Experts of a small language model.
Size: 11 layers, width 192, vocabulary 32768.
Training: 307M tokens, 4686 steps.
Below are experts of layer 6 (counted from 0) of a mixture-of-experts language model. Rows are named router (the router's row for the expert), gate (a neuron's input weights, with its number), up (a neuron's input weights, with its number), down (a neuron's output weights, with its number) and show model dimensions 0-191. Each number is 128 + 24 x the weight over its row's rms, rounded and kept within 0 to 255.
Before each expert's rows: a language model's description of what the expert responds to. This comes from a sample of Wikipedia text that the model never trained on.

# expert 61
Possessive determiners. Possessive words and the apostrophe-s ending, such as his, its, their, her, own, whose, usually before a noun in narrative prose.
router [161 165 116 162 141 135 153  85 147 150 135 158  84 117 144 148 147 133 126  85 131 109 136 120  95 146 107 112 167 118 128 142 155 119 129 128 105 159 130 124 118 145 154  93  97 115 153 151 151 109 142 126 146 149 107  97 106 132 152  92 160 103 147 136 104  96 142 117 166 109 113 113  91 108  96 162 101 118 106 114 149 133 121 115 126 118 151 140 123 150 148 158 136 184 128 144 101 103 119 132 163 137 148 155 116 104 111 155 104 138  90 150 119 126 118 122 134 139 124 137 187  96 143 126  73 125  99 131 164 151 137 121 147 159  85 183 122 108 108  78 182 118 101 129 120 180 128 131 149  98 138 100 138 127 147  82 133 131 134 109 109 123 120 106 139 149  96 123 120 143 169 110 129 133 143 156 131 136 155 148 122  64 145  73 163 166 142 132  99 115 142  76]
gate1 [119 134 126  82 120 147  95 137 132 141 125 103 117 137 143 141 159 126 139 106 113 107 163 110 109 101 124 102 105 112 112 158 114 113  75 144 122 157 126 147 127 138 145  97 152 103 164 137 144 133 141 119 113 137 125 125 120 155 139 141 122 136 135 106 126 113 159  70 113 152  94 163 145 135 132 145 122 139  83 138 140  98 138 148 126 102 125 126 147 155 122 135  86 137  94 117 133 152  97 134 146  99 121 141 128 126 138 137 116 144 137 163 160  99  78 111 134 161 133 118 126 134  93 154 114 135 154 121 176 134 156  69 103 106 144 161 124 124 112 168 166 141 148 114 117 123 125 156 122 143  88 140 120 119 118 102 151 126 104 120  41 142 129 108 157  93 152 135 144 142 173 133  54 155 112 173 116 117 137 147 130 110 110 147 131 227 115 127 125 183 120  97]
up1 [154 141 144 140 128 156 130 106 127 117 161 118 146 157 139 110  96  96  97 129 122 156 123 121 140  76 117 116  84 102 181 128 162 101 117 125 136 130 191 158 162 122 129 110 140 173 143 146  81 103 163  96 147 118 111  76 124 171 172 117 181 125  78 113 142 142 173 103 140 150  96  94 131 131 125 129 158 106 124 126 101 103 127 141 109  86 114 132 105 176 139 150 106 110 127 137 142 145 164 154 149 134 140 117 154 102 127 125 135 131  91 116 156 114 163 157 113 144 118 146 124 142 127 131 150 144 131 126 130  96 135 154 128 159  50 113 127 122 138 155 147 108 142 106 154 125  98 123 127 124 162 155 105 141 176 127 111 131 133 119 168 133  81  93 133 135 133 143 139 159 155 139 138  96 116 143 108  92 155 153 124 116 141 127 184 137 146 115 136 152 172 129]
down1 [113 155 119 144 167 139 133 119 145  97 147 136 151 152 123 151 127 113 160  87 130 124  87 112 168 102  95 120 133 145 117  94 152  88 149  89  96 143 214 136 138 151  77 128 136 123  98 134  95 123  82 133 160 139 129  99 105 113 137 158 132 154 145 107 129 144 151 164 113 167  92 119 151 102 154 121 123 117 170 124 101 172 130 111 116 124  92 167 133  99 107 115 113 129 134 154 120 107 124  85 105 158 132 136 115 146 100 169  91 112 119 120 145 109 151  93 173 123 114 122 140 151 132  96 109 108 132 116 149 149 131  85 166 100 114  78 123 125 152 137  77 172  97 143  84 117 155 101 144 153 120 131 164 149 131 106 127 125 137  85 128 162 108 113 125 110  73  91 114 127 110 161 109 150 128 170 104 126 141 111 149 129 125 118 143 115 114 127 138 121 130 131]

# expert 6
Hyphens and fixed prepositions. Hyphens inside compounds and words after phrase-opening prepositions, as in in-law, in-kind, in order, in addition, in charge.
router [113 174  84 160 113 155 132 102 146 129 142 135 127 118 135 126 131 116 146 114  81 108 112  76  38 130 140 132 120 132 142 124 158 135 135 108 109 107 123  88 132 144 122 150 131 175 151 148 127 154 135 109 158 118 114 115 136 142 137 171 112 142 160 142 124 120 125  78 144 129 125 170 135 121 105 132 112 155 107 111 131 158 115 122 139 125 138 116 108  94  89 206 126 155 138 144  89 116 114 109 115 143 147 146 156 120 119 128 145 133 106 137 130 145 107 192 113 139  99 151 183 130 118 166 121 136 130 148 104 150 180  82  94 178 108 152 127 108 108 126 154 122 134 107 101 154 105 146 169 110 122 159 140 123 136 105 116 148 103 177 137 107 109 156 134 143 107 142 120  99 145 110 148 151 118 134 104 129 121 186  88  85 116 129 158 154 139 121 146 112  90 129]
gate2 [119 147  72 137 130 119  72 116 103 126 101  98 131 124 147 153 118 103 141 158 122 127 117 119 109 114  90 122  87 145 110 148 124 155 143 118 116 146 145 164 100 129  87 134 124 117 152 138 172  98 105  94 149 153 157 108  88 136 127 106 106 131  91 181 151 114 140 129 140 106 134 132 117  83 134 132 129  99 139 119 137 119  90 144 140 119 152 142 161 144 103 132  77 141 133 141 108  89 120 117 131 130 124 136 115 118 127 176  88 123 110  87 162 145 121 158 148 128  95 173 151 145 107 131 121 148 117 139 108 147  62 112 142  91 128 108 132  99  99  85 166 157 133 151 165 143 126 149 138 134 143 122  87 149 128 145 154 100  99 103 116 103 153  89 147 112 117 126 106  88 138 168 123 152 135 147 169  87 123 109 124 149 146  66 158 114 119 132 112 140  90 186]
up2 [159  77 112 131 101 125 118 137 125 127 137 135 108 127 117 113 136 151 109 114 160 136 123  96 137 138  95 117 141 128 121 132 111 137 111 135 113 134 152 138 160 101 159  99 143 164 177 128 104 107 121 180 161 124 130 130 146  72 122 133 137 113 103 114 104 137  97 126 124 125 109  84 128 151 119 127 133 115 139 148 131 135 117 134 134 147  93 137 126 166  63 143  88 124  68 116 138  96 141 129 154 126 117 117 108 127 166 110  73 136 120  82  50 146 131 127 152  91  87 127 139 146 138 185 176 144 122 124 140 133 129  94 138 135 127  99 120 118  90 102 112 151  97 131 139 152 135 121  96 105 125  77 141 109 118  96 149 136 120 149 158 133 143  72 151 126 156  89 107 135 148 145 121 108 119 138 165 102 118 131 128 186  89 122 118 142 153 155 180 142 154  90]
down2 [135 141 146 123  84 141 122 139 156 133 126 101 126 144 105 128 130 138 108  78 146 107 120 155 124 132  96 160 105 130 169 129 160 106  79 117 107 148 170 121 136 191 114 141  88 134 120 104  83 129 124 131 125 115  97 123 112  66 158 115 165 145 118 132 117  93 109 107 117 131 124  85 100 136 142 124 135 128 152 149 157 133 131 160 126 154 163 121 113  97 130 109 127 141 120 116  73 112 121 139 160 132 143  92 138 108 148 120 139 133 140 140 157 111 194  84 146 127 139 133 157  72 107  85 130 123 105 132 178 102 154  95 153 133 150 144 125 158 131 125 113 110 149 129  70 131 168 139 149 150 129 112 115 127 106 137 141 125 158 144 182  96 126 105 159 137  88 148  82 105 128 161 146 116 154 155 136 163 104  99 133 157 118 134 134 161 152 145  77 148 124 136]

# expert 40
Spatial particles. Directional and positional words such as out, up, back, off, left, side, on, often in phrasal verbs or location phrases.
router [173 159  99 132 116 150 116 103 126 171 145 145 128 127 181 110 129 126 131 134  74  96 119  77  84 138 114 149 189 132 160  97 132 157 113 130  97 149 120 137 138 144 136 158 153 190 139 141 109 143 140 110 144 108 131 127 160 120 116 112 162 127 118 114 123 141 121  80 198 152 136 144 134  87  96 131 106 158 135 107 143 154 130  74 108 123 166 105 107 163  92 160 134 167 128 104 132 161 139 125 128 141 140 147 139 142 124 113 119 111 126 128 125 163 136 150 124 176 116 100 182 100  87  98 186 135  98  96 148 163 126 119 127 150 114 131 119 109  99 110 157 124 135 124 110 155 147 128 136  96 149 116 103 154 144  97 145 126 123 162  98 114 144 154 122 139 148 134 159 137 144 119 137 129 131 126 100 128 106 146 147 101 154 101 137 118 144 120 157 100  78  86]
gate3 [150 168 134 135 144 126 141 115 105 132 119 145  99 140 106 117 134 129 117  80 134 120 146 108 150 106 161 115 152 116 148 127 158 124 126 156 111 110 177 129 124  92 167 174 109 190 139 128 113 130 150 107 113 139 169 125 137 116 168 103 139 124 145 141  99 116  94 111 138  95 104 135 154 108 120 126 123 149 114 101 138 135 127 147 131 116 160 124 106 151  81 117 116 125 105 112 113 156 132 105 140 173 106 152 156 144 121  79 130 165 153 121 159 152 107 120 154 150 103 102 157 132 169  84 100 121 117 141 118 141 136 140 106 104  79 108  94  80 163 134 160 156 110 125  93 124 148 134 124 146 106  92 138  99 159 137 141  93 192 106 203 122 169 168 163  79 143 167  99 138 114 145 111 111  98 112  92 134 146 121 135  98 136 135 101 106 116 122 140 120 107 136]
up3 [143  91 119 142 106 109  75 138 137 140 148 154 138 141  95 109 124 126 106 150 125 165  65 134 118 145 108 120  88 146 133 102 159 148 131 141 112 125 158 162 139 110 128 165 137  91 146 126  86  82 126 122 163 125 131 108 133 153 109 112 104 116 135 139 137 114 161  83 142 150  98 127 133 149 144 174 113 122 114  79 126 156 128 127 125 144 116 144 143 120 115 148 125 200 100  65 130 146 179 154  69 126 113 114 149 114 109 122 123 151 130  70 125 202 143 127 115 151 154 140 150 173 111 121 121 134  94 143 102 124 121 116 176 118  88 135 144 139 157 107 109 151  85 104 133 109 117 121 129 130 130 133  94 127 145 120 119 112  86 114 104 118  80  96 151 147 151 145 142 126 181 150 154 103 139 106 135 146 105 107 116 135 116 125 102 131 122 138 150 105 104 151]
down3 [173 105  89 120 151 126 113  86 141 111 121 120 156 112 128 164 147 159 117 160 135 140 145 105 136 123 116 167 141 132 102 155 133 115 151 135 159 159  91 144 126 157 149 138 141 104  86  94 116 101 159 130  94 176 114 115 137 146 105 105 136 155 129 116 146 122 157 122 136 160 161 122 122 112 154 123 178  94 147 106  94 146 166 110 119 165 117 172 110 151 110 120 140 109 113 127 133  98  92 158 169  70 125 146 140 101 102 124 123 149 159 117 127 105 134 108 104 154 128 121 104  97 165 145 142 198 125 123 113 133 148 144 102 172 141 148 106 150 134 109  88  90 117 181 140 130 141 165 122 134 118 103 130 144 125  64 137 128 147 119  92 122  91 159 147 139 139 148 176 137  86 114 141 109 115 154 138 154 136 113  94 136 127 132 114 175 132  83 127 143 140 106]

# expert 1
Noun after possessive. Nouns and ordinals right after his, their, its or a, mostly in biographies and sports, such as first, career, debut, office, status.
router [135 154 125 108  91 123 147 113 142 147 147 159  85  92 139 166 161 154 119 123  84 116 156 144 106 123 106 156 117  98 120 105 166 120 121 140 123 147 150 112 122 145 172 122 120 124 191 144 131 121 123  81 124 154  85 112 115 113 117 154 169  92 136  92 138 113 132 104 143 130 110 141 117  90 132 130 109 129 136 153 140 131 144 108 135  86 138 128 131 164 144 192 139 161 131 137  70 113 108 144 122 124 148 154 146 109 146 143 111 119  90 127 131 147 132 142 112 132 130 118 147 105 153 166  97 126 176 146 160 163 150 122 126 100  80 157 139 128 135  79 152  99  74 147 126 174 100 142 185  76 142 136 128 113 152 125 125 104 103 110 140 109 102 134 135 164 102 119 153 143 157 117 119 106 112 133 180 130 109 132 124  90 154  91 140 125 153 158 121 126  87  97]
gate3 [146 129 161  87 103 153 171 123 168 171 120 158 165 145  63  94 122 110 133  90 120 138 108 136 161  91 139 122 143 120 132 141  95 138 102 153  75 155 152 145  97 132 160 160 143 147 160 106 112 141 108 156 126 138 141 114 125  86 141 132 122 114 155 171 129 136 111 146 145  87 103 122 144 122  90 165 135 162 141 169 148 155 126  95 148  86  95 118  73 130 126  94 110  86 114 101 130 157  87 138 122 118 134 138 138 122 113 118 156 142 113 116 189 121 132 141 130 102  80 100 147 183 134 147 104 139 109 156 113 112 130 154 123 125 111 122  85  84 173 120 119 131 155 136 163 139 120 102 142 126 114 148 137 117 135 147 112 146 153 152 131 140 139 115 151  73 123 180  90 138 133 145 133 124  85 129 144 122 122 118 151 134 120 146  94 149 119 145 145 125 133 149]
up3 [114  99 119 156 133 112 152 170 137 141 154 138 104 159 120 125 140 142  98 129 101 126 107 109 122 132 166 122  78  96 127  95 134  96 168 158 143 145 150 148 101 115 118 169 127 167  74 142 113 132 145 138 119 114 133  96 158 107 117 105  84 106 142 123 161 111 131 129 103 155 119 134 124 157 108  95 141  96 161  72 102 155  76 132 114 182 157 132 138 139 162 113 114 139 102 125 125 152 168 114 138  97 146 138  99  97 112 166 122 155  90 100 179 148 107 143 120 144 114 131 108 142 119 155 121 115 106 119 122  75 108 133 162 120  92 111 115 157 110 177 125 135  92 136 129 112 138  96 147 130 153  86 131 146 131 103 106 154 104 150 135 159  89  98 175 151 147 141 132 122 125 139 138  89 152 100 125  76 115  84 111 112 148 115  97 107 126 143 117 129 169 137]
down3 [155 120 100 114 151 122 150 113 125 115 137 119 173 145 133 106 123 134 170 164 153 192 165 134 120 120  92 142 151 125 133 125  90 107 133 128 132 146  78 102 148  94 114 138  94 120 107 155 113 140 123  92 132 114 125 133 128 164  90 127 165 175 130 109 119 111 101 122 102  91 127 113  88 162 139 169 141 114  77 113 115 163 145 135  94 147 113 171 105 163 121 106 150 119 125 103 121 175  93 151 129 112 148 106  73 154 194 137 143 123 134 134  95 131 117  84 109  95 119  85 129 132  93  83 138  88 109 187 143 116 155 125  92 143 128 139 148 139 107 177 105 112 120 153 154 163 128 157 130 159 132 133 123 102 135 124 114 110 130 129 155 107 102 112 140 154 121 145 151 134  99 124 129 111 119 149 125 129 146 130 108 156  97 145 140 134 150 138 163 105 174 123]

# expert 39
Definite article. The word the or The starting a noun phrase, especially after a period, comma, of or and in running prose.
router [180 168 115 139  92 125 130 132 152 159 121 186 109 123 149 164 148 126 102 102 127  97 153 112  92 122 114 139 175 139 100 133 135 122 136 156 117 179 148 146 135 110 143 135 125 130 177 109 163  93 107 159 150 108 136 110 130 117 139 150 140 112 141 133  73 113 116 133 128 119 108 126 129 143 121 151 111 139  97 127 144 136 129 116 146  95 157 143 144 105 141 161 132 190 143 145  89 153 117 135 113 151 151 164 153 155 102 108 115 127 125 144  86 120 106 116 113 162 145 113 208  91 139 128  65  99 118 136 126 138 134 122 157 142 118 128 145 111 125 111 134 161 133 155 125 159 105 142 168  97 109  96 115  97 154  84 104 160  99 111  99 145 146 124 142 139 116 132 104 145 134  91 139 109 120 113 116 147  92 157 114  80 101  65 152 139 171 113 110 144 126 108]
gate2 [135 112 123 130 104 144 112 138 137 150 101 119 117 133 125 139 121 125 136 148 134 120 102 124 145 103 108 109 146 133 102 108 149 132 135 101 114 117 118 171 112 121  94 117 127 135 155 140 204 139 135 175 150 209 155  93 140 128 167 139 160 127 100 169 185 129 133  90  97 130 129 100 116 111 130 130 136  78 119 117 158 134 132 133  64  81 116 116 131 163 181 155 112 107 108 132  84 134 118 132 124 140 139 156 120 108 135 146  90 156 156  71 139 133 159 150  93 132 130 131 166  98 121 130 114 152 101 128 120 125 121 115 163 117  99 143 131  94 130  99 148 142 117  93 113 103 114 137 119 119 120 133  90 154 114 105 134 131 117 104 118 107 151 162 131 122 104  84 159 118 182 138 130 108 114 125 146  68 145 109 125 169 154 104 184 116 145 116 136 106 124 169]
up2 [138 121 134 113 119 138 122 133 133 163 153 145 144 122  88 111 125 118 176 145  94 145 150 120 151 158 144 129 144  94 110 151  95 149 130 110 102 115 174 126 145 139 131 125 165 170 136 110 161  95 157 177 146 144 125 115 110 117 128 165 131 110 139 114 138 140 125  91 164 118 112  89  87 146  89 138 141 120 161 160 147 121 113 114 137 130 113 129 122 144  98 140 140 114 127 147 108 109 173 139 141 109 140 134 135 101 154 146 109  79 161  92 106 160 123 141 124  81  82 133 102 117 163 157 169 105 178 138 126 123 132 125 137 118 132  61 148  92 115 121 164 159 106  93 122 123 168 125  86 115 131 102 170 141 131  89 100 114  94 118 131 128 114 124 159 145 109 142 138 126 124 172  92 140 167  98 154 122 168 135  87 134 102 118  83 172 131 108 163 132 154  88]
down2 [139 176 134  59 139 130 142 138 123 130  99 110  92 170 139  90 131 155 133 125 140 144 102 116  96  83 138 123 112 130 137 137 119 104 134 111 149 135 116 134 156 150 123  93 139  95 123 122  88 139  99 166  88 128 134 120 161 131 100  87  98 163 150 108 151  97 122 143 122 101 118 110  53 102 140 148 155 119 145 111 143 101 156 164 106 156 117 146 126  67 115  97 143 112 117 109 102 120 137 125 115 121 168  94 107 166 135 150 139 125 153 189 115 146 154 101 136  82 118 111 120 120 109 150 116 109 110 126 147 120 118 119 155 134  60 138 151 183 126 115  95 121 116 124 137 127 132 141 139 103  99 135 123 107 134 118 112  90 164 160 133 106  95 118 194 145  81 148 146 139 102 140 139  89 105 143 137 147  82 144 134 145 122 147 125 154 126 117 122 116 137 134]

# expert 22
Participles after be. Past participles and predicate words after was, is, were or been, such as part, found, awarded, signed, considered.
router [154 200 108 141 121 146 125 156 156  99 127 147  92 117 158 123 118 152 119 184 120 142 122 121  80 125 135 162 151  80 127 129 139 113 115 102 145 106 147 142 135 130 172 163 135 114 123 144 120 140 109  97 151 122 108 146 153 150 138 169 139 107 142 117 116 150  86 116 138 155 124 130 125 148 138 107 110 160 126 111 135 147 125  96 118  83 148 123 129 126 125 175 100 132 158 158 112 116 111  96 100 163 123 113 128 169 125 162  87 107  99 146 125 159 156 140 122 136 138 155 183  97 115 122  88  99  81 124 145 125 108  92 136 165 133 178  97  84 107  78 123 161 108 174  64 157 141 127 135 124 101 151 131 129 149  91 153 136 124 140 109 118 143 142 132 167 121 140 142 108 137 117 137 102 124 108 145 143 138 146  92 109 116  92 152 149 152 123  97 108  83 107]
gate2 [138 120  99 144 126 121 115 179 142 135 129 169 145 105 170 144 148 158 155 135 108 117 145  95 109 107  99 116 119 122 112  98 156 119 161 116 117 126 117 136  98  74  73 135 143 115 109 130 156 123 119 119 122 131 127 142 129 204 167 157 109 100 118 148 146 149  98 151  85 161 123 135 114  99 132  84 130 128 168 104 163 135 116 108 108 111 153 128 155 122 138 105 106 172 133 141 104 133  94 131 144 133 123 138 127 111 127 182  83 138 119 128 108 148 101 149 128 136 132 149 166 126 142 123 144 167 134 126  96 141  89  80 151  71 132 101 107 112 128 120 139 101 119 165 110 128 158 134 147 129 152 130  76 150 138 133 100 141  96  93 150  85 166 139 111 119 106 116  90  76 141 147 107  97 136 118 137 152 137 116 132 158 140  92 151 156 141 157 125 126 106 192]
up2 [112 120 113 120 131 116 111 131 103 167 134 114 100 122 124 148 113 141 139 135 133 142 163 157 162 147  96  98 148  98 120 143 128 135 126 109 126 117 159  96 138 129 130 119 181 150 146 106 117 113 139 201 115  99 120 120 116 137 147 171 140 114 144 114 155 123 122 132 144 112 116  96 112 150  99 139 156 120 128 127  68 142 118 103 143  91  95 125 135 154  73 143 148 128 102 144 116 106 115 139 170  97 123 157 121 127 149  98 120 126 125  45 128 140 120 150 136 115  92 112 138 135 150 131 137  87 131 117 122 134 108 107 171 106 141 110 113 140 107 124 115 179  99 131 138 122 105  77 115 134 162  61 112 118 115 113 150 146 114 145 122 158 116 117 148 157 127 102 133 143 111 173 122 122 126 132 157  85 170 104 137 144  77 136 128 212 118  99 183 146 162 119]
down2 [136 108  99 112 100 100 120 179 143 150 103 146  97 133 123 136 111  97 153 114 139 156 100 146 125 118 120 167 152 161 135 139 129 152 128  94 114 152 138 124 147 131 121 146 148 157 106  67 124 133 119 114 124  46 104 119 111 104 146 117 132 109 152 146 124 126 148 176  87 158 114  89  94 133 164 151 155 141 153 120 134 117 101 126 122 148  90 125 121 113 141 129 146 136  96  86 161 140 145 131 130 116 153 132 124 113 133 142 143 168 151 110 142 150 135  96 183 114 161 116  96 105  93 127 201 107 127 139 155 157 150 108 132 116 119 181 125 139 136  79 142 124 117 153 142 143 155 152 124  97 111 131 140 124 111 129 114  92 146 170 147 144 130 138 157  90 108 175 116 135 132 154 118  97 141 156 162 160  57 143 138 136 140 138 154 140 111 130  77 135 148 148]

# expert 21
Sports statistics words. Words like goals, score, home run and Notes in sports text, plus A, a or blank cells in table rows.
router [151 125 114 154  90 123 127 133 137 132 123 163 137 139 138 148 166 151 131 129 103 105 128 102 104 144 133 153 166 113 101 105  97 103 158 118 141 182 144 121 142 101 156 161 153 114 164 142 105 114  92 124 124 146 104 101 149 116 130 134 171 130 156 121 100 140 118 130 135 151  55 135 104 153 104 124 133 176 131 157 115 113 157 103 150 116 156 142  94 150 103 164 135 142 124 127 108 144 128 163 112 108 144 126 120 134 106 158 117 119  91  96 135 152  96 121 105 117 139 115 178 103 125  87 118  95 173 119 121 108 103  98 162 120 122 119 111 108  83  92 106 144  92 100 149 158 139 163 170 140 143 151 132 141 113  99 145 120 117 164 106 155 181 156 133 122 109 134 162 139 136 120 173 129 112 102 137 123  68 133 128  86 114  82  72 100 119 163 148 118 105 114]
gate3 [130  93 141 128 157 109 117 153 138 149 121 129 123 150 119 112 146 137 117  79 122  93 116 119 166  97 120 131 122  94 138 127 109 146 128 102 134 148 163 130 148 134 124 192 142 191 149 120  81 150 102 124 130  85 138 117 137 100 158 136 183 163 140 153 100  82 134 122 121 159 125 174 142 174 112 127 150 176 123 137 161 122 171 122 119 176 128 109 116 125 125 154 132  69 124 132 110 149 123  50 130 139  87 171 143 118 125 162 166 162 130 146 144 133 127 142 138 134  72 152 126 130 136 145 123 159 136 122 137 164 168 110 123  76 111  89 123  83 132 115 113 151 136 136 145 141 159 109 154 150 118 112 116 164 117 154 131 131 144 151 135 158 146 136 118 109 129 166 126  78 125 130 107 131 135 138 130 111 113 103 114  97 101 127 109 124 148 162 138 132 117 165]
up3 [ 99  86 119 136  82 107 128 150 115 101 120 168 111 139 139 119 136 135  67 140 112 132 113 102 135 112 187 143  97 129 124  65 164 170  97 103 109 110 125 175  97 159 128 154 156 112 100 145 109 101 131 139 153 150 156 110 151 145 102 149 156 121 149 119 120 134 167 135 146 168 102 151 115 139  98 130 131 128 122 127  89 183  92 140 111 123 120 126 128 138 109 109 131 133 140  82 148 135 115 111  83 111 141 139  96 116 111 186 121 170 144 102 136 165 116 115 129 149 137  95 133 139  78 128  92  85 131 120  88 117 123 144 141 135  84 112 131 157 184 149 100 153  88  98 143 141 125 112 132 146 125 123 127 129 118 133 113 126 122 117 175 127 116  97 138 124 161 121 131 135 170 149 137 124 143 135 110  76  73 117 121  90 121 115 108 149 162 134 133 104 111 142]
down3 [124 174 154 116 113 109 147 107 158 136 124 126 166 137 106 144 143 162 135 115 137 162 198 138 107 163 104 140 126 140  90 122 134 106 132 141 139  76 125 164 112  82  73 118 106 118 128 129  99 111 118 122  79 135 137 107 124 124 125 118 106 133 104  89 115 146 157 135  80 128 135  95  78 100 161 101 175 125 108 123 148 100 152 133 105 126 130 150 118 140 117  81 157 116 153 115 126 165 111 141 144 152 153 157 147 128 112 135 145 162  95 121 102 131  80 102  94 115 146 139 136 123 109 146 106 167 118 108 124 148 161 130  84 164 122 143 142 113 147 155 118 114 123 147 103 152 109 121  99 143 160 137 139  73 120  80 108 136 161 175 128 103 149 169 152 131 118 182 129 160  82 110  99 145 142 157 126 127 147  88 108 139  94 106 142 142 118 109 136 136 123 125]

# expert 5
Definite article after prepositions. The word the (sometimes a, an, new, entire) right after prepositions like in, of, at, as in in the township, against the.
router [161 154 102 111 119 119 145 129 125 150 106 139  99 129 147 125 134 108 119 111  78 115 141  96 107 158 100  95 189 119 111 150 140 141 133 105  89 162 125 118 103 120 152 117  92 120 151 150 125 149 102 147 150 123 114 106 151 108 131 157 131 126 138 134  83  86 117  98 146 117 125 126 141  92 100 145 123 119 126 152 159 129 160  97 156 102 134 149 128 119 128 143 107 151  94 110 105 131  83 126  89 140 137 169 104 125 111 182 129 137  87 164 111 152 132 111 124 137 115 142 166 115 133 145 118  95 101 137 133 130 171  88 147 144 124 142 152 115  74 103 162 133 130 130 113 194 100 120 166  69 146 126  88  82 168 101  74 145 122 109 113 139 145 129 149 121 113 134 143 115 149  90 160 143 131 166 111 156 124 151  88  82  92 104 132 139 131 169 122 136 112 115]
gate2 [162  94 108  98 141  99  92 173 120 126 105 117 139 107 169 139 133 145  96 170 151 138 172 128 122 139 127 135 100 116  97 103 116 140 118 136 123 135 155 134  98 119  84 140 159 129  94 159 166 114 130 140 152 151 126 142 114 145 157 121 119 152 148 133 182 126 139 158 141 134 140  99 104  79  98  80 108 150 100 125 136 154 126 129 136 122 129 117 131 165 172 144 117 128 139 117  96 111  98 155  99 140 158 159 103 104 125 187 101 180 125 108 136 174 171 146 130 155 140 139 158 141 117 158 129 147 144 126 115 109 118 145 114 111 115 120 126  67 125  85 142 136 157 134 120 123 109 120 142 127  89 125  78 125 113 130  83 147 131 143 124  71 150 138  93 154 111 113 140  63 151 168 137 126 109 135 141 175  93 100 113 160 142 105 145 133 109 115  99 134 102 132]
up2 [134 128 167  85 111 116 116 114 122 176 150 100 140 159 112 139  66 152  98 148 115  94 130 160 125 156 112 120 133 112 101 135 103 132 134 122 110 118 136 105  87 170 169 125 130 135 117 154 110  87 128 132 131 165 148 145 124 119 140 122 123 131 167 148 116 156 142 159 171 111  96 114 164 179  97 146 130 153  89 132 150 129 113 141 141 116 114 168 108 110  82 146 129  93 133 145 147  92 131 146 128 133 121 156 134 160  97 126 112 103 143  96  93 145 131 181 168  91  59 106 105 141 147 124 138  89 147 101 158 145 144 131 158 111 131 119 138 107 116 131 123 143 135  79 130 134 124 146 115 155 138 120 158 111 139 125 111 151  94 115 139 116 159  86  85 147 110  97 129 138 149 132 112 159 126 145 183 127 183 117  89 142  87 111 109 158 112 122 154 158 130 100]
down2 [ 74 178 139 143 154 158 124  97 129 161 125 111 112 134 154 139  89 101  95 109 115 141 150 107 102 156  89 137 143 124 187 153 130 128 120 179 119  95 140 132 136 156  86 159 122 149 125 146 121 102 131 170 113  97 115 104 121 140 133 177 129 137 127  90 100 116 129 110 100 111 120  80 142 151 112 129 164 172 137 131 162  83  91 140 108 130 104 153 108 114 112 108 146 123 174 157 112 109 140 125 104 114 143 154 124 134 158 126 181 153 130 159 131 137 111 112 109 111 144 122 135 141 141 157 149 161 129 158 127 135  66  98 159 129 115 111 108 146 173 146 143 136 110 127 138 160 138 147  62 137 130  82 115 127 144 111 113 101 127 160 161 109 111 110 158 107 188 142 113  91 127 120 127 108 116 106 104 154 119 101 143 158 123 135 133 165 123  87 137 146 120 125]

# expert 37
Space before numbers. Standalone space token before a number, mostly years and dates after "in", "from", a month name, or a table pipe.
router [173 126 103 159 108 136 114  93 113 134 148 147 111 156 145 105 154 116 135 157  72  99 140 119  68 165 135 135 167 104 123 143 147 122 129 149  88 151 136 153 149 124 126 117 114 151 144 133 146 143 132  85 124 136 120 143 134 136 153 160 134 122 153 153 110 110 128  94 113 121 119 157 173 119  88 109 138 163 131 134 130 142 172  94 132  95 144 140  86 109 139 142 121 172 108 131 110 152 125  88 105 142 131 170 138 183 123 134 128 126 145 118 143 120 101 165  91 149 129 134 198 133 133 115  93 122 130 117 155 130 140  93 132 142 126 135 116 127 109  62 151 140 128 109 101 152  70 136 154 118 121 127  94 119 145  87 137 127 139 134  77 128 120 117 156 159 109 140 141 124 144 105 169 123 115 144 132 146 113 133 118  47 128 100 148 114 143 154  82 109  74 120]
gate5 [113 114 122 129 133 135 163 135 155 137 145 136 115 136 155 153  88 132  82 153 109 157 153 102  94 136 127 175  87 103 141 109  74 113 108 111 107  89 165 109 124  96 136 123 114 128 111 169 148 143 141 142 116 151 136 124 139 137 118 151 125 155 114 139 125 145 127 125 103 109 143 141 104 117 165  93  97 169 101 138 161 119 107 167 101 122 133 119 124 169 142 146 144  99 121 147 129 162 114 171 143 127 140 111 104  82 123 153 136 145 165 116 140 110 134 113  39 150  75 151 157 116 128 126  86 106 129 149 128 115 136 122 107 146 146 100 113 100 162 151 138 139 137 152 144 124 127 110  96 114  78 127 131 152 158 100 152  77 124 133 120 127 132 143 144  97  98 159 156 161 150  96 106 119 103 129 156 170 161 185 124 133 154 176 160 152 145 162 105 119 137 129]
up5 [107 148 124  87 151 121 145 130 173 118 110 126 168 164 135 141 107  93 132 173  96 121 137  96 135 134 146 177 131 155 120 127 136 118  74 123 162 145 140 114 122 161 112 128 144 110 149 155  86 127 107 166 130 163 165 139  81 122 112 113 102 144 118 145 108 129 110 137 100 134 179 106 105 159 147 128 121 102 133 111 109 154 133 138 118 115 150  70 100 128 138 175 135 117 125 156 104 122  97 175 160 159 116  98 143 130  83 134 108 126 153 124 110 110 127 122  77 116 107  97 161 125 138 112  90 172 154 151 103 137 128 132 113 158 149 143 109 132 172 180 107 180  86 163 169 109 141 111 122 123 131 140 124  91 131 171 112 126 173 128 121 113 163 156  89 125  86 113 151 133 133 159 130 114 104 126  93 138 135 158 126 127 153 140 134 153 123 112 122 143  95 117]
down5 [126 159 128  92 149 153 156 137 135 109 114 140 144 144 147 163  94 170 166 157 107 164 109 131 162 134 162 152 156 153 120 133 156  86 115 137 135 123 172 147 130  94 136 120 187 133 149 115 123 126 138 162 131 157 133 139 119 120 133 125 145 117 152 129  95 122 118  90  71 161 121 140 125 169 186 157 151  90 109 144 138 169 130 123 135 129 128 125  93 140  91 149  71 172 129 165 136 141 119 149 135 107 148 157 153  98 133 147 172  91 116  96 112 168 106 132 130 111 137 134 169 144  92 106 126 131 159 108 118 138 169 166 131 121 113 128 162 139 163 144  81 121 121 117 170 107 125 128  94 140 116 130 151 133 157 134 130  84 111 136 123 130 145 148 123 160 149 108 110 102 162 146 141 133 120 113 127 140 124 152 185 138  69 105 130 189 133 119 127 129 129 109]